Below are experts of layer 3 (counted from 0) of a mixture-of-experts language model. Rows are named router (the router's row for the expert), down (a neuron's output weights, with its number) and show model dimensions 0-127. Each number is 200 + 30 x the weight over its row's rms, rounded and kept within 0 to 999.
After each expert's rows: a language model's description of what the expert responds to. This comes from a sample of Wikipedia text that the model never trained on.

# expert 5
router,222,175,210,146,220,193,239,170,269,196,211,246,221,193,231,209,189,222,200,206,149,162,146,191,193,168,207,148,223,155,226,139,182,211,262,208,252,202,265,246,211,189,202,253,185,204,181,193,209,200,177,211,204,151,162,210,209,248,221,206,160,189,199,226,155,252,215,153,172,185,195,190,195,171,165,234,166,164,185,231,181,137,216,213,231,190,201,179,186,199,197,202,183,198,216,250,225,235,217,230,271,221,160,207,193,193,158,196,178,200,151,219,203,211,261,209,222,203,196,165,175,223,203,150,256,228,173,186
down0,226,207,200,231,202,240,184,181,178,228,208,240,213,220,170,215,221,183,200,188,179,202,214,201,208,143,188,198,246,204,195,189,199,163,200,227,199,215,175,263,151,234,249,220,203,173,254,185,134,254,118,201,173,174,204,206,168,223,214,188,200,251,262,200,175,176,194,195,174,194,205,251,255,222,215,220,164,215,242,207,142,195,232,214,163,164,192,219,151,157,176,194,206,266,239,235,253,206,191,173,174,169,181,213,268,217,230,168,199,160,181,264,157,225,216,214,200,206,247,211,196,157,186,206,209,201,214,184
down1,192,189,213,202,174,185,225,189,163,252,206,174,187,220,208,159,232,207,214,198,176,226,235,176,206,181,238,179,173,206,167,249,200,201,161,202,179,197,300,247,184,249,232,179,177,182,209,193,196,187,167,207,161,208,227,208,212,233,211,170,251,168,185,266,215,228,185,219,165,250,209,183,180,239,253,159,154,208,202,233,246,183,168,220,195,197,143,180,204,197,193,205,228,165,177,200,175,160,152,240,193,210,161,233,190,108,196,138,202,249,192,180,210,202,241,218,206,164,217,245,209,221,177,241,155,179,192,171
Description: Numbers in tables and measurements. Numeric tokens in table cells, statistics and measurements, such as goal tallies, areas like 0.56 km2, vote totals like 100.

# expert 2
router,211,191,146,225,191,231,230,211,234,181,208,161,216,171,194,220,222,113,187,180,234,238,195,142,182,177,202,210,226,192,200,237,171,196,209,215,270,219,198,231,217,177,138,209,147,139,217,231,181,180,208,195,187,270,216,185,184,154,207,215,188,206,256,208,205,214,183,145,161,178,152,216,204,199,199,191,143,230,202,187,189,170,202,204,211,199,153,190,203,197,208,192,187,174,187,202,220,207,145,207,260,133,214,215,218,210,195,195,189,207,233,134,212,173,186,225,206,192,199,244,159,198,308,211,239,200,209,178
down0,253,199,215,269,211,197,201,192,219,198,190,159,159,181,164,265,202,236,169,210,194,212,211,204,188,192,206,198,189,253,212,210,192,229,227,259,226,209,215,178,186,177,169,184,187,202,234,229,230,191,205,171,222,202,175,222,201,154,140,197,197,220,213,152,155,216,169,252,208,251,173,164,223,279,162,172,217,156,206,200,151,213,228,214,159,242,210,217,165,195,173,202,188,225,215,213,197,224,242,207,243,222,144,157,148,257,174,216,223,224,209,217,256,254,174,217,207,149,156,166,174,221,217,236,208,205,193,147
down1,230,206,221,168,133,207,199,234,243,194,210,170,202,156,212,235,195,176,260,182,199,202,210,206,191,184,164,173,263,204,207,268,180,203,212,194,156,290,240,258,234,248,182,147,196,178,134,219,185,221,213,236,194,175,210,174,172,180,157,164,193,225,189,155,167,180,176,192,219,162,213,195,228,182,188,234,205,217,237,204,176,195,222,223,261,166,203,239,181,212,194,192,156,214,175,248,219,252,204,185,221,202,214,176,206,194,186,206,219,195,161,148,169,207,167,194,166,210,230,153,181,245,174,245,150,196,240,183
Description: Past verbs, participles. Main verbs, participles and verb-final suffixes after subjects or auxiliaries, such as had, made, found, -ed, decreased, implied.

# expert 15
router,183,198,259,210,188,228,205,243,209,244,210,133,206,222,167,171,167,200,143,214,212,216,248,219,173,210,218,252,199,213,195,186,175,189,207,232,208,180,231,244,183,201,209,200,192,194,146,202,212,211,184,229,212,164,207,256,196,211,170,179,245,199,178,221,140,196,274,209,157,181,259,179,205,290,151,230,257,167,211,167,189,175,212,207,170,220,171,221,168,212,178,223,215,221,231,200,201,198,178,225,183,178,182,275,210,223,210,236,184,211,213,208,210,224,249,208,231,204,197,176,228,167,155,127,262,210,182,205
down0,196,175,190,195,180,220,187,219,227,223,236,215,221,185,223,205,206,258,177,205,149,246,193,238,263,205,215,169,195,186,179,268,199,240,227,198,206,242,185,198,259,172,165,203,262,206,214,184,181,208,210,136,136,227,189,232,188,154,264,152,221,194,200,220,212,181,219,126,224,186,208,248,247,154,187,232,219,181,184,181,217,186,144,146,193,208,189,268,131,178,239,212,223,194,241,220,174,238,179,161,198,192,208,199,166,213,213,180,150,228,182,222,174,200,168,236,189,184,206,191,195,221,226,188,160,218,205,201
down1,164,243,167,194,255,184,159,179,217,174,213,195,171,192,207,217,188,172,175,199,131,187,178,229,217,207,184,167,173,221,180,206,209,194,184,196,192,190,135,163,194,153,190,196,187,231,260,243,210,236,194,193,205,246,165,233,166,207,155,162,188,272,210,260,211,177,190,209,202,226,219,239,221,216,182,188,222,197,149,218,199,168,228,260,187,247,191,199,190,257,268,188,183,149,237,120,185,199,199,146,160,192,239,224,197,222,185,177,219,203,193,197,211,272,201,205,179,203,199,220,176,173,172,246,179,176,233,242
Description: Year final digits, country names. Last digit of a year after 201, 200, 197 in dates and tables, plus place names like States, York, London.

# expert 14
router,191,203,262,117,202,179,174,208,203,245,231,143,213,148,247,208,195,143,208,234,205,160,225,190,250,205,207,135,202,216,207,140,231,212,219,173,163,163,148,199,198,269,198,179,168,242,230,245,206,179,193,198,267,253,164,239,213,259,250,243,204,156,234,199,156,217,190,212,203,199,205,239,194,206,221,204,202,196,200,186,197,195,184,213,178,190,186,192,216,221,192,191,206,213,170,263,161,169,219,212,204,253,220,215,182,209,233,196,225,211,235,180,223,225,155,183,151,234,207,192,188,229,188,184,153,190,222,181
down0,202,190,219,231,172,175,188,232,184,142,213,144,211,162,227,201,240,261,241,228,164,178,195,181,176,149,182,231,163,193,170,168,164,194,189,206,199,204,220,194,221,203,242,186,207,161,163,130,197,234,208,186,137,182,269,235,202,193,229,201,148,203,192,192,228,201,167,237,231,197,226,191,226,222,195,211,204,220,193,175,125,213,199,217,220,202,193,182,213,234,244,252,200,219,206,161,213,237,169,187,204,159,155,230,197,149,128,185,255,231,153,193,202,178,251,225,166,172,209,192,197,172,243,221,148,197,163,203
down1,196,203,163,220,208,202,199,167,245,196,143,181,210,143,179,207,191,205,202,205,179,185,171,237,279,235,190,273,236,177,168,151,194,226,206,206,221,255,175,184,222,253,210,230,211,157,140,195,152,202,214,221,189,215,229,221,214,203,199,175,164,248,209,184,207,220,229,180,201,168,215,180,223,265,199,274,204,232,236,153,162,212,195,177,225,220,205,201,224,177,176,231,240,194,155,285,203,185,175,195,193,234,163,193,207,165,207,248,194,171,155,188,207,182,155,249,249,192,198,237,183,192,211,180,243,189,202,169
Description: Periods and brackets. Sentence-final periods, opening parentheses, quotes, slashes and subscript braces, often attached to a word or number.

# expert 13
router,232,134,194,219,154,245,198,263,213,193,169,256,178,220,160,169,198,205,217,167,286,223,208,193,236,180,172,208,143,205,187,216,205,212,167,216,182,262,166,131,181,201,192,177,212,181,193,204,224,186,224,198,209,152,230,206,191,154,223,214,214,197,223,145,242,222,208,233,252,231,136,238,203,165,155,259,194,238,179,240,210,202,172,149,206,224,228,168,204,214,224,202,212,216,198,212,199,215,167,232,182,236,191,185,200,204,244,212,213,145,212,171,173,187,239,257,202,196,202,214,194,259,200,150,178,215,220,190
down0,168,262,198,165,164,192,174,228,156,173,198,179,187,257,228,206,209,184,156,159,237,210,217,189,219,218,178,201,214,261,169,122,139,161,189,180,204,224,269,179,215,189,168,195,205,212,167,172,158,175,206,181,188,193,194,195,174,198,198,218,196,224,227,237,170,151,152,194,225,213,230,197,160,153,188,163,225,214,172,121,204,205,217,193,198,155,190,161,156,251,204,154,210,139,170,216,228,205,191,205,166,211,255,182,206,231,175,236,201,221,222,223,196,147,187,213,171,207,177,150,172,197,158,216,230,168,209,237
down1,192,198,199,167,229,244,182,172,167,245,230,243,211,193,239,222,175,250,185,229,229,187,178,161,154,211,221,216,189,205,249,198,204,165,155,181,233,178,243,221,156,177,164,210,221,207,206,201,191,202,184,150,178,201,149,200,202,215,195,214,206,206,160,239,178,183,196,229,189,126,188,184,170,162,204,228,221,209,237,219,198,211,180,236,210,210,245,193,243,202,154,156,251,219,159,163,170,196,261,257,157,202,138,243,226,213,185,165,192,241,165,275,182,200,219,213,203,184,188,168,233,149,155,214,199,149,158,207
Description: Word-initial stems and prefixes. Opening pieces of capitalized or prefixed words before a suffix, such as Enter in Enterprises, un, dis, Re, Green, Con.

# expert 8
router,177,189,180,231,140,176,157,171,224,205,141,227,221,203,248,201,154,187,186,196,191,161,144,175,205,195,199,185,229,232,197,211,191,207,245,211,171,255,152,182,163,187,268,197,228,218,159,232,206,183,201,216,177,239,142,191,193,191,215,215,153,168,156,222,202,220,195,183,241,181,243,179,214,249,222,196,173,240,206,193,208,242,185,168,268,176,193,203,181,167,192,197,205,155,250,174,178,187,191,224,214,207,187,178,190,169,111,203,204,170,217,173,225,177,229,245,156,169,220,130,222,172,207,247,238,161,192,185
down0,221,156,178,251,185,200,196,145,204,203,180,199,183,194,178,173,159,167,268,200,180,220,197,199,242,186,222,217,190,240,200,258,234,166,166,215,224,177,194,169,141,253,209,218,226,216,222,235,202,160,143,146,219,175,207,194,192,162,245,227,217,213,172,214,195,204,257,174,184,173,198,229,201,185,229,158,128,250,184,206,179,218,169,167,162,173,187,203,237,150,190,228,222,200,226,136,178,183,223,209,193,219,179,174,238,232,198,176,239,176,235,198,188,156,117,206,216,204,167,179,183,168,238,245,203,165,174,195
down1,190,176,225,160,211,189,201,133,266,225,210,261,201,190,192,147,164,214,209,172,217,153,161,208,217,188,216,227,192,166,190,207,241,183,158,195,192,159,208,211,230,166,229,202,175,170,167,214,194,282,170,233,226,189,224,214,236,194,249,168,221,227,220,261,208,220,201,156,186,162,173,201,185,157,203,190,164,190,227,149,264,148,207,237,234,193,203,208,158,256,195,196,186,212,198,213,152,151,171,246,183,178,229,176,215,251,186,202,199,211,177,168,187,196,167,193,229,224,232,199,176,249,225,236,231,153,159,186
Description: Articles and pronouns. Articles, pronouns and quantifiers opening a noun phrase or clause, such as a, an, the, he, it, first.

# expert 3
router,275,176,245,230,228,184,223,237,209,182,207,245,174,205,206,227,205,219,180,203,162,209,249,191,211,226,163,174,222,161,220,165,191,183,218,224,156,191,174,226,184,184,202,167,204,218,251,197,226,225,192,185,180,157,183,218,176,182,175,155,236,218,183,131,192,159,181,239,186,234,269,200,194,175,212,167,174,153,177,150,206,241,145,230,164,187,207,179,178,159,189,188,241,230,258,226,230,207,188,173,200,230,208,216,247,183,183,212,182,216,266,207,222,200,173,148,242,215,206,183,184,202,170,170,246,247,278,208
down0,201,203,200,205,170,195,219,209,198,183,201,209,167,200,274,161,233,167,186,199,175,244,177,216,216,198,237,202,229,232,205,202,243,179,252,236,270,240,204,240,149,186,202,253,192,226,216,205,241,207,230,232,178,202,190,202,227,211,203,196,238,225,252,190,211,217,173,264,230,181,213,250,245,207,174,194,247,147,168,156,183,247,197,228,169,188,191,178,199,242,157,179,218,221,254,154,218,249,162,227,171,187,214,232,208,151,170,234,217,260,184,253,186,219,232,238,183,211,253,144,233,182,191,205,195,192,224,207
down1,204,190,239,248,196,210,202,225,161,166,236,180,170,190,219,196,216,206,187,221,198,194,143,175,158,213,238,205,217,223,201,202,179,199,202,199,187,225,117,208,130,165,251,183,167,189,261,238,174,167,137,235,138,124,173,221,129,161,221,133,242,179,222,199,183,188,197,169,204,181,235,183,199,199,200,245,203,160,233,213,205,197,187,204,176,200,271,145,196,179,184,186,218,198,241,244,194,200,198,170,202,207,200,196,192,197,155,202,218,210,249,232,170,185,233,227,171,203,198,201,183,229,186,181,232,260,197,162
Description: Name-ending word pieces. Final pieces of proper names, mostly personal names and places, such as -ey in Hankey, -ilia in Emilia, -omi in Xiaomi.

# expert 0
router,171,183,200,171,259,228,216,128,205,216,182,161,204,224,163,209,213,215,165,177,248,155,167,232,195,228,206,217,237,236,220,165,202,169,154,222,196,218,153,176,204,273,146,235,229,209,165,171,166,228,185,203,168,207,254,195,197,166,235,218,192,160,178,189,230,128,182,162,235,198,196,208,214,174,256,228,226,210,228,173,182,208,194,195,148,216,206,221,142,216,201,218,195,234,227,171,190,151,170,179,162,233,204,187,208,190,211,210,191,188,185,186,172,172,258,241,163,187,237,204,176,226,225,210,287,167,174,198
down0,199,188,207,194,189,203,241,178,232,234,213,198,238,204,193,180,176,241,222,191,252,211,167,265,212,197,247,216,236,183,232,198,188,146,193,205,223,212,139,156,220,230,192,224,214,144,211,186,140,232,191,167,171,164,247,213,222,222,239,207,183,211,167,196,276,204,154,162,157,159,209,268,212,190,259,256,224,218,208,141,191,207,180,170,216,186,252,236,175,213,251,234,147,186,198,155,218,224,213,208,217,243,177,214,199,235,235,182,181,163,204,209,173,211,197,190,152,203,213,181,204,214,196,175,250,168,242,198
down1,220,177,234,204,206,191,193,214,195,167,229,206,231,202,272,178,209,155,211,172,176,209,202,233,171,229,205,228,200,173,221,216,165,210,209,249,169,163,192,196,161,179,247,173,164,200,131,181,223,187,227,226,215,232,202,209,179,173,211,198,187,186,188,156,157,188,245,236,175,196,270,224,226,158,133,254,219,158,207,166,213,215,185,144,250,172,165,196,195,205,217,146,226,255,221,205,191,209,194,196,279,185,221,226,204,233,141,225,176,206,205,181,213,263,158,191,250,157,174,207,197,189,197,170,240,188,213,251
Description: Determiners and modifiers. Determiners, possessives and adjective endings before a noun, such as the, his, their, -ical, -ional, personal.

# expert 1
router,202,233,171,135,176,233,172,120,161,177,184,187,205,193,220,143,252,179,224,224,191,162,157,215,205,195,237,238,214,174,185,203,187,214,152,216,188,218,197,179,176,222,212,199,205,222,111,199,190,178,206,222,192,208,227,206,206,237,238,120,211,155,199,201,230,159,182,126,169,189,199,238,200,160,249,206,234,227,201,200,198,174,210,200,253,206,249,233,200,168,190,190,217,214,191,231,223,208,210,170,200,135,193,160,195,214,201,203,238,210,183,232,224,231,179,149,221,213,170,177,218,198,263,155,207,258,171,175
down0,210,169,222,190,187,217,173,237,173,186,191,214,183,204,224,170,216,253,187,261,244,219,222,164,248,213,140,182,189,207,169,186,257,177,190,226,224,229,184,188,178,198,222,239,223,221,233,194,222,188,140,150,235,188,203,242,199,237,215,215,201,162,190,157,209,259,210,189,245,199,267,207,232,208,203,229,235,187,200,254,208,202,170,172,200,223,206,162,221,224,283,248,195,222,211,152,254,217,205,219,164,237,181,167,187,160,272,185,184,204,225,236,214,199,228,178,244,240,204,237,149,236,189,183,221,230,214,225
down1,186,204,201,225,150,180,157,197,211,240,212,193,177,205,193,253,152,277,225,243,204,200,152,261,192,217,185,220,208,220,186,145,188,208,208,239,171,198,197,228,181,229,179,183,194,255,122,263,206,164,162,198,239,169,226,216,177,165,167,225,159,194,214,164,90,200,181,232,230,207,244,219,186,211,206,203,244,217,222,161,210,183,241,202,225,186,208,245,206,195,196,223,198,232,179,202,194,196,162,224,178,214,184,251,160,193,187,207,216,142,210,211,156,170,235,192,209,213,235,157,221,195,175,147,208,214,194,202
Description: Conjunctions and list separators. Joining and separator tokens such as and, or, &, including, colons, dashes and pipes, often in infobox fields like Suborder: or Elevation:.

# expert 9
router,213,199,208,194,224,148,181,241,227,227,160,210,96,239,208,225,202,219,224,252,255,248,230,218,185,188,179,171,155,180,193,168,224,225,226,194,248,196,202,204,190,223,250,234,184,255,213,141,186,197,228,201,189,193,173,202,211,225,239,171,205,205,212,241,214,222,166,229,171,210,202,200,208,248,126,224,223,184,126,234,214,196,224,168,172,210,232,169,181,163,183,188,154,196,202,196,142,164,206,236,176,228,188,180,177,212,121,178,193,175,147,197,207,202,199,189,164,176,216,193,201,174,215,170,161,205,255,192
down0,211,234,157,195,156,150,198,187,178,249,158,191,231,173,190,147,204,251,224,212,167,202,188,240,175,159,222,219,199,177,178,203,207,225,172,242,215,252,222,193,242,199,148,242,219,167,229,194,149,175,162,186,147,191,199,239,193,187,204,218,193,232,212,194,198,183,143,160,186,239,186,201,206,179,220,218,292,148,207,197,173,187,185,184,188,160,175,224,181,163,156,214,229,178,226,255,247,260,198,190,174,172,182,195,212,266,204,245,208,250,221,195,217,207,181,210,222,185,215,239,202,181,203,215,159,262,229,230
down1,204,212,140,219,227,216,218,206,235,172,243,224,249,184,183,230,202,176,152,214,158,206,227,209,192,186,252,205,216,195,197,197,191,134,185,243,235,160,236,210,227,211,284,190,195,207,125,190,224,184,212,193,186,234,203,220,168,194,185,166,220,156,234,179,202,216,223,228,184,214,200,178,189,173,277,177,204,214,200,194,134,185,171,254,187,220,165,172,147,169,144,226,278,235,184,196,172,219,167,172,178,145,173,189,173,208,192,226,203,183,223,246,199,176,196,181,204,167,249,225,179,212,199,235,154,199,244,205
Description: Single capital initial pieces. Lone capital or lowercase letters starting a split word, mostly foreign names, such as L in Ljubljana, K in Kostyliev, G in Gjúki.

# expert 21
router,213,191,258,232,167,165,227,181,238,213,164,225,226,156,183,204,200,251,207,209,150,189,233,204,167,226,208,166,195,190,217,231,215,177,272,238,200,162,214,150,199,199,164,170,223,246,205,208,220,209,210,196,201,203,267,238,157,195,190,238,217,204,176,182,202,192,206,236,255,193,181,246,193,206,204,147,191,194,198,166,228,198,189,216,217,210,221,182,206,150,177,159,241,192,232,248,238,208,198,176,198,150,227,219,242,219,177,197,190,195,221,141,202,195,141,263,265,208,226,159,226,179,124,160,199,193,247,238
down0,194,202,232,170,173,181,202,200,237,182,213,164,203,189,223,199,243,197,168,195,166,156,220,218,206,152,227,179,278,208,218,174,213,152,195,216,205,238,244,205,119,221,175,185,209,178,226,259,147,182,232,216,232,205,196,232,215,183,164,172,217,236,163,221,249,216,204,263,163,187,267,198,152,203,250,173,209,211,190,234,236,220,153,202,166,198,162,197,189,203,160,179,204,208,204,205,242,194,225,220,204,207,174,161,123,196,212,188,202,209,197,147,225,239,239,239,192,245,206,242,221,186,172,215,202,270,167,191
down1,207,227,185,207,206,191,181,167,175,208,207,181,203,272,270,219,163,172,125,215,151,158,194,212,167,209,254,210,221,256,235,205,183,233,197,149,188,175,224,211,164,183,207,174,176,192,234,251,191,198,182,225,258,210,252,207,213,196,184,208,180,270,251,173,209,229,218,219,190,213,242,165,138,199,243,203,197,153,271,203,192,219,170,208,160,190,205,198,171,157,155,177,237,233,214,203,240,200,240,184,173,166,186,184,214,170,228,182,176,212,255,190,204,196,206,220,187,188,194,204,248,196,213,280,223,213,195,215
Description: Inner and final word syllables. Middle or ending pieces of foreign and technical words and names, such as -is in loisirs, -ino in crinoids, -us, -ina.

# expert 20
router,214,213,133,202,230,182,167,168,207,211,236,256,215,184,156,155,196,131,200,193,239,222,181,243,213,185,216,178,210,200,152,186,225,187,234,163,229,214,215,260,126,240,147,220,209,239,166,217,209,159,179,229,194,213,241,190,192,215,185,232,205,243,240,197,161,230,214,179,181,197,232,164,173,165,242,144,172,225,219,211,237,181,259,225,223,183,195,221,212,184,193,183,239,181,192,155,190,207,231,184,201,183,213,220,208,267,205,220,217,130,237,188,187,224,238,151,174,229,180,209,246,210,173,238,164,176,183,221
down0,194,251,192,187,189,244,183,219,188,257,228,216,207,231,167,163,146,183,222,222,224,191,193,167,190,203,184,177,194,205,212,192,177,265,183,154,219,225,222,205,235,251,213,201,207,209,215,167,218,163,192,137,149,144,248,172,246,193,186,168,206,189,247,200,201,203,167,168,147,254,230,179,216,175,173,170,202,197,204,163,193,186,232,164,179,198,240,249,221,213,161,223,188,230,173,208,201,164,166,209,216,179,173,195,187,162,184,163,185,213,255,214,224,201,256,141,222,175,198,201,249,140,130,248,184,203,160,232
down1,156,126,160,241,236,190,177,149,189,230,209,245,224,199,170,207,161,225,204,171,236,160,186,174,187,241,195,187,150,260,204,181,183,161,219,198,183,220,219,198,200,269,164,230,211,243,222,192,227,216,195,193,145,228,226,203,217,214,229,173,170,212,218,186,222,190,193,172,184,139,226,194,252,218,145,259,207,189,228,173,165,203,202,214,213,166,215,170,174,175,240,216,199,184,217,175,158,238,139,215,228,189,240,225,201,220,156,216,188,214,197,196,131,176,231,193,174,188,171,190,196,191,207,158,152,164,222,131
Description: Commas and conjunctions. Commas and clause-linking words ending a phrase, such as and, but, which, when, where, that.

# expert 18
router,199,153,218,197,211,240,225,184,210,198,233,197,203,221,264,227,258,213,220,195,222,219,181,229,178,241,228,200,171,223,185,152,204,211,149,233,225,181,183,200,217,213,197,287,152,213,227,192,194,199,231,204,272,208,167,160,233,158,186,190,180,142,154,194,153,195,184,201,234,202,170,200,208,208,167,183,243,291,254,215,188,197,233,177,177,189,169,210,220,182,227,208,163,204,218,173,158,200,208,223,256,216,198,188,180,227,186,200,191,194,168,210,201,230,179,223,254,162,191,190,224,249,195,270,145,200,166,150
down0,180,225,174,191,218,202,196,194,222,253,218,226,241,192,159,190,160,184,200,182,203,174,193,226,235,169,177,191,224,234,210,149,162,208,218,244,271,288,204,205,188,150,195,175,210,237,185,192,191,218,188,211,242,235,194,161,177,260,250,172,172,176,134,204,221,184,202,208,173,180,207,271,234,243,196,180,181,240,177,187,198,245,224,150,195,221,187,170,238,160,223,173,152,183,239,226,193,206,128,203,180,139,261,221,243,192,212,181,205,194,189,210,223,212,210,239,214,182,184,185,221,192,230,190,208,162,200,144
down1,196,232,192,153,228,143,192,204,184,257,173,154,226,233,187,213,134,159,154,166,145,134,234,200,261,158,190,216,229,220,208,169,231,244,159,159,221,192,241,235,239,165,213,209,183,208,198,274,225,203,272,200,210,205,155,167,205,168,215,205,215,191,203,208,234,197,212,200,173,229,181,204,174,192,202,190,179,202,196,193,164,199,223,175,187,209,192,232,223,184,220,217,207,252,244,175,208,143,221,264,195,194,206,174,240,209,207,231,203,189,268,182,178,203,168,198,250,195,210,183,219,137,215,166,176,205,206,242
Description: Word-start fragments. Short initial letter pieces of split words, such as b, p, st, sp, as in cons-p-ire, am-ended.

# expert 11
router,289,236,181,183,165,143,150,230,190,228,217,214,200,259,176,208,244,220,241,178,224,176,221,210,172,213,176,183,214,246,148,246,204,189,182,180,206,150,144,161,199,144,207,180,239,198,207,184,185,184,211,174,238,171,167,189,211,248,212,190,189,184,162,214,188,185,177,182,191,157,176,161,199,184,125,178,188,184,150,197,213,163,218,208,260,200,222,139,243,178,176,210,195,205,201,197,229,211,227,177,181,225,183,181,183,195,227,174,189,152,130,208,209,214,170,192,215,166,203,209,172,187,187,213,181,156,271,243
down0,188,176,209,228,235,216,268,183,190,176,175,176,197,176,231,199,216,213,173,202,172,142,177,237,157,234,181,176,220,175,185,189,163,204,201,198,183,182,187,208,239,225,223,253,195,270,214,192,160,257,249,182,225,217,199,220,183,187,216,173,232,184,186,194,243,169,173,174,193,221,197,207,144,171,270,210,176,187,247,170,198,204,185,220,265,242,124,233,155,202,149,216,221,158,252,158,182,172,184,210,209,213,192,169,161,211,240,177,185,207,239,216,199,225,213,228,184,198,153,207,228,232,167,171,222,128,179,165
down1,170,203,201,210,222,259,220,211,190,214,205,169,183,189,188,236,255,213,215,237,162,182,286,221,190,152,235,219,202,165,145,143,134,200,204,227,158,118,190,246,205,196,173,168,201,253,222,224,196,191,171,232,238,218,167,253,149,205,211,180,235,242,236,229,186,255,250,193,191,197,194,205,192,150,243,219,199,225,220,221,202,167,195,242,196,223,219,194,188,155,141,178,212,208,205,226,208,184,186,176,222,204,160,207,135,186,230,190,242,211,218,188,188,215,224,180,201,188,172,238,236,181,218,198,242,213,231,178
Description: Early syllables of names. Second-position syllables inside words and names after an initial letter, such as ad in GamePad, ac in Pacific, Al, San, Mar.

# expert 6
router,218,153,243,258,205,233,225,211,216,184,190,230,148,230,195,257,197,236,162,183,185,229,200,192,250,179,194,199,244,230,199,142,196,195,181,223,199,240,219,240,163,262,146,160,229,119,208,212,194,232,188,199,206,187,175,194,183,253,200,204,210,230,145,185,226,173,230,233,202,236,193,209,200,173,199,217,201,126,172,195,180,222,142,218,157,199,168,190,170,192,205,244,223,224,180,178,209,213,160,205,169,196,179,171,203,199,222,225,176,206,281,220,160,178,249,203,257,199,165,221,181,204,142,163,182,218,206,219
down0,215,193,135,183,188,200,226,187,170,226,166,157,159,161,239,201,176,166,174,207,217,201,176,275,207,181,167,280,142,244,197,191,205,212,218,223,189,224,184,225,160,213,213,227,200,207,176,192,208,211,185,211,166,198,222,220,231,184,239,178,150,160,152,275,177,196,184,171,214,228,216,186,218,243,244,266,206,191,165,118,183,154,213,199,174,172,204,162,282,236,228,182,219,217,188,176,231,238,200,226,208,204,215,203,203,204,200,220,176,252,183,192,206,213,180,176,207,231,231,187,210,193,211,247,128,188,194,187
down1,250,178,173,244,176,199,181,141,189,180,220,183,247,216,158,165,294,168,190,222,151,169,192,170,164,196,224,167,175,186,193,254,188,239,183,178,165,189,227,227,178,173,192,162,146,181,197,263,177,232,160,218,169,212,206,181,217,192,198,208,251,225,178,205,196,217,235,170,177,205,184,200,185,190,202,239,233,204,167,205,224,209,191,124,181,237,203,225,176,229,223,203,207,219,159,212,247,218,203,198,231,237,193,192,184,236,154,142,197,174,211,238,156,207,147,148,206,215,132,199,195,181,242,176,180,207,198,248
Description: Institution name heads. Capitalized nouns heading names of institutions and places, such as University, River, Road, County, Bank of New South Wales.

# expert 16
router,181,212,199,106,245,225,232,245,221,231,237,183,225,200,224,209,189,215,217,175,249,160,179,198,182,176,228,278,218,244,227,252,159,192,199,138,206,156,258,222,162,161,170,187,161,201,204,200,179,193,207,208,178,228,216,183,210,194,205,230,244,190,193,206,152,178,199,202,260,194,224,169,206,196,213,147,240,171,180,265,179,208,179,208,189,181,166,221,200,176,185,191,165,127,187,246,214,221,211,166,272,192,203,200,165,185,172,195,218,211,218,186,133,205,184,199,161,199,191,139,200,162,201,186,180,184,207,180
down0,166,263,150,215,255,232,222,207,202,232,215,186,215,167,254,134,188,145,204,171,187,220,195,220,225,197,289,196,226,213,217,203,214,218,196,199,222,252,171,219,207,210,252,187,183,209,257,223,211,186,199,206,131,203,176,267,176,192,160,169,246,196,239,187,216,157,225,209,210,205,200,190,222,158,255,234,150,197,189,231,194,238,224,256,222,199,146,221,244,185,190,170,216,200,216,210,205,240,180,228,192,194,226,187,219,163,218,219,157,169,211,176,222,190,208,196,178,201,222,215,146,161,201,249,242,155,229,192
down1,191,133,195,185,245,135,233,158,248,213,201,235,180,216,218,171,245,222,208,179,193,200,221,169,256,196,200,206,259,178,198,175,256,219,162,158,213,192,229,190,149,217,222,218,175,203,183,191,185,197,236,232,228,195,249,193,218,213,184,198,196,166,214,173,180,241,242,228,233,239,200,224,211,203,203,132,261,224,201,149,188,129,210,169,168,179,244,205,203,242,152,180,229,151,208,192,181,185,224,246,230,253,179,167,192,175,214,186,199,245,157,253,157,222,183,195,209,148,188,194,192,193,183,158,186,228,208,195
Description: Prepositions. Prepositions linking a noun or verb to the next phrase, such as of, in, to, for, on, by.

# expert 12
router,167,230,185,188,255,219,149,207,203,178,195,158,189,239,151,196,243,259,206,202,178,206,242,191,173,200,181,181,151,178,206,218,239,198,227,160,174,220,223,236,277,238,216,171,204,181,180,180,235,259,174,217,143,198,197,152,203,186,164,175,229,197,141,220,224,243,222,164,183,179,200,175,221,190,204,218,182,167,228,258,185,201,158,223,179,231,208,215,182,213,200,216,246,161,230,186,136,214,215,141,281,174,184,236,201,161,229,185,230,209,158,190,208,204,147,184,178,201,196,210,207,223,149,232,183,167,218,195
down0,231,209,194,194,202,186,200,180,210,198,268,233,208,177,199,209,196,173,188,228,200,153,203,151,173,236,168,254,228,237,184,128,240,212,219,186,192,262,225,184,186,205,153,178,247,286,205,234,177,185,242,225,183,234,193,204,188,212,195,252,216,182,129,232,252,227,185,188,195,225,189,224,189,228,183,230,187,206,213,203,163,223,220,167,177,240,199,231,206,216,199,240,202,201,202,189,247,214,200,255,184,139,220,197,183,221,191,211,184,211,190,195,218,159,129,210,184,242,148,269,201,147,217,203,176,238,248,176
down1,160,223,213,218,290,181,168,194,207,205,189,222,207,141,204,161,195,215,193,167,173,212,145,190,208,166,204,241,227,204,274,188,231,168,169,203,183,189,152,169,147,199,185,229,184,255,160,230,176,196,179,167,229,190,196,204,156,191,234,203,208,200,194,186,155,170,252,197,241,184,222,186,193,188,216,169,154,238,221,213,211,188,187,231,199,182,239,213,173,191,152,223,231,282,185,150,179,210,227,189,235,227,204,183,162,184,194,233,263,175,198,185,133,161,202,218,209,220,157,217,163,177,205,200,231,128,213,188
Description: Table cell separators. Pipe characters between cells in sports results and data tables, plus semicolons, colons, dashes in lists.